Weights of a small mixture-of-experts language model, trained from scratch on English Wikipedia.
Size: 11 layers, width 224, vocabulary 32000, 34.7M parameters.
Training: a variant of Adam for the experts, 307M tokens.
Below are experts of layer 8 (counted from 0) of a mixture-of-experts language model. Rows are named router (the router's row for the expert), gate (a neuron's input weights, with its number), up (a neuron's input weights, with its number) and show model dimensions 0-223. Each number is 128 + 32 x the weight over its row's rms, rounded and kept within 0 to 255. Numbers have three digits each.
After each expert's rows: a language model's description of what the expert responds to; "comes after" lists some tokens at least twice as common just before its tokens as in all text. This comes from a sample of Wikipedia text that the model never trained on. Tokens count by the router's weight.

# expert 57
router:113163159060114091106145149177118105142156195122082128170130119177177119102093163141145151136126115178128181103146113142089039113095069145151124084139118127103201180144087175093171106153112142129128152112109186137169175133113137100203103115161137095135160093144132091124127144091096123084087106137137099163091100159082103104091095098171155135112128068077150106177149099143125172113134090122136132111150121203136125061093149142093103124145151101103122139122178117128098088111098156123087181140185138121093115129137157148114101113171164057123142111132065135093155100055130163170065128164147146119152108126189118102142169138185167161120151186167139116132118201190089094099120
gate1:095074103142158156142143110107100122116088145046138114076137178093082203108114114098132095169144163108183142133191115152121165145062145131108111085115160149113131112113094164130102138080134124158122157131143186097132160078137190146181111101121144121182138089141109105090110158121163125127157139105108149115067110135086127124127167134130123076100128043152138144156097120115086123082138145146106123122103129194117129112151109078164064106199127180076110071117109160124165085116128135169119121120151120132163154092136121076127060162166097167153161133084122082205100068207221120168170108123140163155179172141141123149173133146132140151096126070165087124132127118170068115134133
up1:123130165165110161104241149166162152150137145107146177162094094133132117152136142126144094141202132130154103136138131097114107069164152161147093182126120123151113117169125181159100071095099150104164155121099088131161122115139127174078136159077096177143162239111129171175201127150079041146141118101153134215158121119126194137146166120118125118139150135107099155107134116107167175155126181111117140153103104131177157147092081127061154161076168148129148120128147077124127132064132119115122125147148117131068136123090169132116130115125145087126148097144133170152161133164078082119095129174124053111100071089113188150102198116137133111120120156137151129175114115100195121158098
Description: Proper nouns and nouns ending a prepositional phrase, mainly countries and sports competitions, such as England, Championship, Cup, final.
comes after: " in", " the", " of", " at", " for", " United"

# expert 17
router:105139115093119102095097174162085138059128140130106133176082160169148121089073137177142107124126129161145145149225135111117111145119099144129123130158106139119116139141068160111168132085080082185108213160062133207099171143123155127170130090125125134132185128144099124155126119073103164115138080150118115141104107146121134087152098132127184091195140100110126143101105090138170163126125156085146124161124122120120130105115111132106078118114099142143182125145122165077080173102136159145122141164131140124067149110142148026133077134179199083104185118042100143122161141085146151140077126123106159143149115098161159139076108168110177112172144112191053053115140106164130116102138
gate0:139105143147115175046109146057133090107128077167175109112130169119063139073095113110143110172122170096145100150167091068132090085097094091132113123173126056124113127077118138143101153155164143171044121141150073122088137101109109138162150086152155101128141124138105102108092128153138144115139115146150114126145134126164122090147179135061115142092172129120097110130158125094181112137055185168110087166111158155149160112097170127130113115073136187138166053144113149137129153076083160162105120208027215134136173095133117130168112145135122159136128132134119138169102167117085124223158169114147126122143110074132148170107114131094183128123152160102137125100178149104170125124122
up0:100111098093086173092081084121100254139145172126145094095182138125176147094060136103185199108075134143120091112151135155169086135143101136079160129112109125138110110109117161108145114130156158145186178057095135142146114148120200195157115162105125133130127138096064118137164117152122167130119146172134077108122126088107129068124105109123090154113163146125155105134146118167159134078118113130165185134109048166164157134116131088167093128097133128122123106123114092130113112144129161093104086215126100085145160111157147132126105061146174138150056116070153179144150104137104114140102138118047168126105148167165157152136180124095099134143075138100133111109118104132073079062126
Description: Field names and separators in infoboxes, headings and tables, such as Born, Predecessor, Personal, See also, table-divider rows and colons.
comes after: "-", "\n", "==", "See", " Total", " Date"

# expert 25
router:116107126109119092108152140118136123125145128087087121128147138153149152096054179131162127130100131143169120112173101099107155114111070161155138049129184153134122193183087139103130153148112091147113232164112154213091143124108142119179113132136100107085174078142098104171119109022086119128103107167151131124098057113109089148113132139108148133173153121101124143134157131123098109101193161094124123145127114147178138137104134138113066132160127133165125146134206109072075171063161125146102082146154175055127125103130111104173071112118159132092177093099118093147165144091165143133066138147141169142175068115144146129116158152166154153181124149136086136096085175195095129158104
gate1:113132169141188152187086134154205086160162131127115159150144109174167149207136125097168158080105143120136143080137079148139123109109103127133109074161184165134142135209155088122130132113129135177126125141140162130106175098093116140174133126095057154140124106173086152143138137119094108117068067123132149105180152174137089088132175119117149105125149117155160134134162107147107171066065112124121168104088113189137110157102080060122135144175173173086108126106168148072134132134128119120209152165079107087119119113119080158154112172095173167094151147125111119147143141079195121055129076143151172189077148152145115152146135128109196111100104153114165145077189143124101149154135
up1:195139131088146122064112163143187112104142104104123103103126115143124168119119156129155098130132132182152146077130139050148146118117131147126162128058076098124128134098144146113113187074145153177080134087171113116140082119130124162140127095092142106164180115091112103106060134135119132119091128203091132131103114121090071116135088088068119099129149120154138163151091170125124124119152083148100180072086099118136106144094015103187111134131180092131097136180177082155093055100120169118163156129177121090118137098122123085191141155115110072134131143110104116120121173167097104088113126151096165094110154200184073154130102056150184115114111100111071166143113166158174118141133
Description: Standalone numbers in tables, lists and stats, after pipes, colons or semicolons, such as Take 1, Seeds: 8, vote counts.
comes after: " |", ";", "|", ":", " /", " –"

# expert 52
router:084118156063122053092119126136156104120113158154057139159059121177148135116129103151154147122154144161120183154139156104111121098123081149141098109111104186140157160140106163054194080166081108126101131165108195148172139107112175101173149117157086108109106140169131127116149091083089099076099107173116097163072128124105136154089158143142135140150141119137139119088115070171151198133124106097138124120185093169098117040091102166096104129157146104118159151133173125126057119107073095100103135121191164125079109132115167172099120112126184103111152095128100155098151127063167153177083064155186150101148108142147159101121154172171122156154176145145139075149163158171116091112097
gate1:146136075191116151147117133162174113173112128106109141174108075173088066129116157152086107102153166095111132149103116168176112138102129128089105082122132130097136122164123123075142135105111102107152120185080130098119140160114139168099188186100089170094167130141119188072092138105113142087060149151129069194088125195154112090119186108080153150126118107142139123081152048110110127130147107109079116157192148126139102136116117121157205116137106140150191154180080090152150089146123136190112109133174180050077090125180150140170143136142170060095194144134134176101103152118170109105114134110121099138107108116152107166094132109112108098131192152146058131132105156093127100115083
up1:102130161148190096143105075077117152147188136083142144117160139116123182135154198112169155136121110141133085147181128095133135106099127078163166152096164161138146080070116150162129122124149140162104136134171125135094117131116119145118079076137148118162159128084148066128140118079127122103155128105111200101108115160108123133143073144103151154151136151142038098132094160074192149117136117141089093095073122142094147198108126053147079123117101211155112174125174126076079161045130103071095115105146132138169147107176119085142095123108114173234080089108099089119134075179128136091105161131082139115135136089092110106101147144118152090132111138097116130086131083102122101099188
Description: Nouns and place words right after the, in or at, such as the time, the end, the same, southern, Mount, New York.
comes after: " the", " in", " of", " at", " for", " from"

# expert 44
router:096118170101162076081081166186158160110171161175080102130085165127136110159106143146131094123143156117113155130135102096106105111127085151082118097145171129119154142159112165128229130164125139127132158165141156183137133129112168093111187109123100132059120114146094195130154097098108097056088086155133061136115094131094128132076127159101153149126115129131177123089144097164145142183148167115141127168195150156137137092126119143096097145146157075157175114163123164103075093134125159119078098094159164103108139114176145108100108144068164130092130118096113110139182111072155160171078088159183141069154114090178174135086132183177109122203167163153126083072109162175140103097108
gate1:157130147167178151093178131149113120086082174177182135100068204157090108131139129148115122118112083121071102075145110110140114132143120164139107139119168118133119067135051168133160166168158120149135136136080134066171164089103129065112077162136164202107119119148168143118115104091097142164096092129146114058123113147168149147174158083133153136120124160128142103141160096174120142119103194129167144141107154106177127110148136079085144083112158164135176054087135143093132114061117105114210105137082097077157196073116101164100138218150118152144166116128139128140187140152124157125102150164091146136116130086115082132107163206096129132109156083152097089158142157118102108106118
up1:089160099135127068154146128129102145155139128134123098076081117146102142074146122149108090108171134154104135086107107113136122135191116121123066188159110159130127199073127146188162101111113131159145140128131105076180120172142116160111100218074096085128125045118132155171176153129189100123157132096115170147190123132164090078125109155133145166129089120115111165122072086087159159133097139146193111134177125127149126132098107091112094072093172065137124073116093160118064143169158107098165165122097124100092123116120214092165146074139125128105138129127132107121148138100217109132119158117151202089140146167172120129140122147111116075178077176135075155131082117131085114161100
Description: Start of personal names and title words at a phrase's beginning, such as William, John, San, King, Emperor, United.
comes after: ",", ":", " by", " of", "-", "|"

# expert 16
router:081139147132166097112101127143097120053128142096117169128095122181129151085074156171135154149111122152141150146214102136156119089091083183137086113127133122138114148183087116074136168106120096136118227161088133227072170124120143093161151097148126102125162101135132116171134098057152121115129100150137139128090085135111141121121121171124181102194143118068120125140159094098153138125176189104126104160111160119117115080102125142095098134113117160146140119134181153076054157116120139167084134167164156123105111136153156063149058141142139092098169078063102115150170170070172125159067127107131160142166071100122104127098135156136152185175139151150085108095129129144070103086124
gate0:143157154158062167175124107131141151201131072107135117150081142113108039063145077146133137150147140150092126141122141068126144072117140150112062120156082149127192090154098094154143172120146182143153147116109108142081152084143126129166135088082143116149192128167146112109154159146185150130130121085064108132163130146149140088170136113172147171097140102140151090142117069108125089138079152228073167145193158156095119147145167086129147137137185130087152109160151120169116117099145118166107149156087130143164073140168124125162182182150139154103119123180149098093160104097124149177114130144094092129106125134139166125178132056161186099170131087127157147198116103121090109155180
up0:138135113127170109106160110132169118100083165164098133157127092180135183140140146182176142142073061099108178210158128115080108142159104081152117120102134179124091093086132164106114083110149129086107068126169074076130111083138147122164126169108180125115079124110114089127165088144073182101156153132190100148116149102126081104122081128149140153137166137094136148140138107117133164167140154091185158082073191132123085123124123206133101145045101116148101128154049083133165105192147136115152135129078123046139115147142123146161165078150181123131101106142123174087097155172078135100107112144081140115086145123100151120100156159125107101100149165113138167119129161137171162137049
Description: Field labels and header words in infoboxes, tables and section headings, such as Total, Position, Nation, Records, Parent(s).
comes after: "-", "\n", " |", "|", ":", " /"

# expert 59
router:113121176098119078110111134172124130152159123079076087159105152120121128134117147117174117117117161174109125108142131056129142139140096134144129098117148184145169101180132137097146131137100114124118174144105112136111097132056138112207128093172090118083176093139123095184157095018075163101161133176166124182106099141115114135082131118076176121139121078153146151078150124101129112144162148148141089106105139142142104123136154168119072156135133105151146083122149092059101205118157105119140102140163166101110102072167127111125048105128178106081160069132112121131172109109180101149092078145153140135149083084192129157101180179171178148125138135180068077101168165191147131158094
gate1:145156146068128050137139139151179167103117137120169135135155108156109139116095133128164139131088103147146158170142147131066153191113172160142144096139106143111125127181110108120150104109159070137110138206127120134055107133181142104185163111152075132093133157124141072185163132099100107131152123171090108050100117159112119082175107147132149171110119172115150152114145142124125116135185171066161138129103138074100215092119201154180115073100094161166168122088146150139118154153136119101156070115126086166152071121112062110170142099164155130144114153168127134187150160127117132102117059172104144074112087170154127140113120203081116089133122064100112094153110103127190167121164
up1:128079111140171158083162153108178178087108181146137136117105148121159197175092139115177125085180105053114149121150125116132061071090136128116134102124127089145140098089106111134118158133135186159091151126118128177156101128177116171135135111179107103112103168108129186118107108154111172138103135109143093115102126084096149128103139145147095146134173134071139084123066153156086157139104130082125144098194105176171096140122095225104209147155095115072186171173075132159131091120143114143171146170127157102141135147121131140137086196094145194166095100114127127172139151135095155101081164198102163121169164136117115108166136154141100129117133119152150134143053208097132126190105
Description: Day numbers, small counts and table figures, plus ordinal suffixes such as 3rd and 23rd, in dates, coordinates and results tables.
comes after: " |", "|", " (", ":", " 1", ";"

# expert 50
router:100146147130162095139085194181168176126120158174098129153066122157100138153126166132107113087093142192159184092130124146116118116118085162116117070121125127102141135120100161061230147187119154112110155119125155193129101075119172085160171122171095140080093120124083142147126126076104116086087045167149107147075134139142103152108115095118162083165095102124168150133170050155156131146186143073131124121146136132113139076126119135089143157115165075141196143155159110056116126107104127124097149140140110078109113129148161101086094135106199113088162078124082145108144124068126110181124083117148152104123112097157144135091128222154117171181168130155115132117139120142138080088139
gate1:113112182108152051132142111175143196151114077177119137105120130146127135135120132127146056128175101121133182122135115090126127191174133140133085104155077136124159097122118077058146114154111140137112098171135156103108115084145183111177165161122143119087128185132090127126143166138150085087206081096214089127131118086144073169145089115169155115131085122118158124118148126166080119144072183102119123173104101077109151103116165158112181146120177139133177101181130183118143121143119101106118080151117090132137124130122139115114162208129178094065150092096161122152148147127111149186137139106113208134127131098164161146098131097065165134228173110167182154138120140117149143160174
up1:145113110131174175094131158074127074138081132082108106110091058105093108157139095135121186129122108102137107177098086101124186183132159115094192173160109148126146100104164197154115096111149112109133107118139093167118125112090161187145173073134102129105142116100143102100108066139196118187107128155127132133146164126129137125143093150135126056113130129171113082108154098112175106142135065139145134163121139188110136085144148092104099118147130148125169125060131145126116147138058101087178146084148176095190073141104104171154106084097132105175184116161198087078067067146148148124147073142122122125126188065093098113134124140177169154154091159084124145099173145153165139187137
Description: Nouns in proper names of institutions and places, such as University, School, County, District, National, List, City.
comes after: " the", "-", " a", " of", ":", " The"

# expert 4
router:088118174114171074080121139165159129108181182105040127127108172107133124145088186128145122112106128134118169139160115105109136140122086169117156117106153157121145139145112175071202103130107108115076187156134152161096129117136188125102185107157086110057125106156121178159119050062097103094106128158146089147111107126098109137053136148116138130144130111114147108078113103149121146187178172113156114164181130146154119082109140125095111127141166097159189143131147152085116111105105131134129098096170144096111158115147133113119132137115168153074140102107113084133202116118189162159096106193168144039213114081125175120091178177167102162169181149140111129086099177142139108147123
gate0:101075142130154159142121065094126124098197026104126173143113167089137071098195137123150148168088102134137175108168146147112129141103130149158144114183092131109124139153109177133123137100147131094082097165094154060118116128149171131151120160137089129125161135096129106115148129145132137166105122112127089156079095149120175118146197158179172164157106175116186133157186125165072170141086141075123126225140109123126185121139055159098101151097086121118143164091129061065110111146111082146179152122154123109146140218072103107128093148139133103148176149113128103175133106108142109174108136138131179196096166091171098133078151121104128195109132115124163126074112136130097132100147
up0:128134125080143145070095173195110145118128177101131170071167117180119159164058130118157113123115118101113121158108137130104099145159130108107097117090112112120157100159170101108108198138164115124135131111124172089099044174137031124142162125168139134197113131138174078118144153162128148126119080152099086077143077137121126136081132188151122101132135096072113108104114122105160075112146144130096153083133155166148102130148158082212101150156165091113139118083188120179105131100156114137131094063094144220188067096112119072140155095153098132166152146123131136144081183125067113090101099074099137128128105171117132088121158104166145194130095130156101084132098113095162103110094
Description: First pieces of personal or place names, often right after table pipes, dashes or colons, such as Riccard, Evgen, Gab, McEl.
comes after: " |", " ", ":", ";", "-", "|"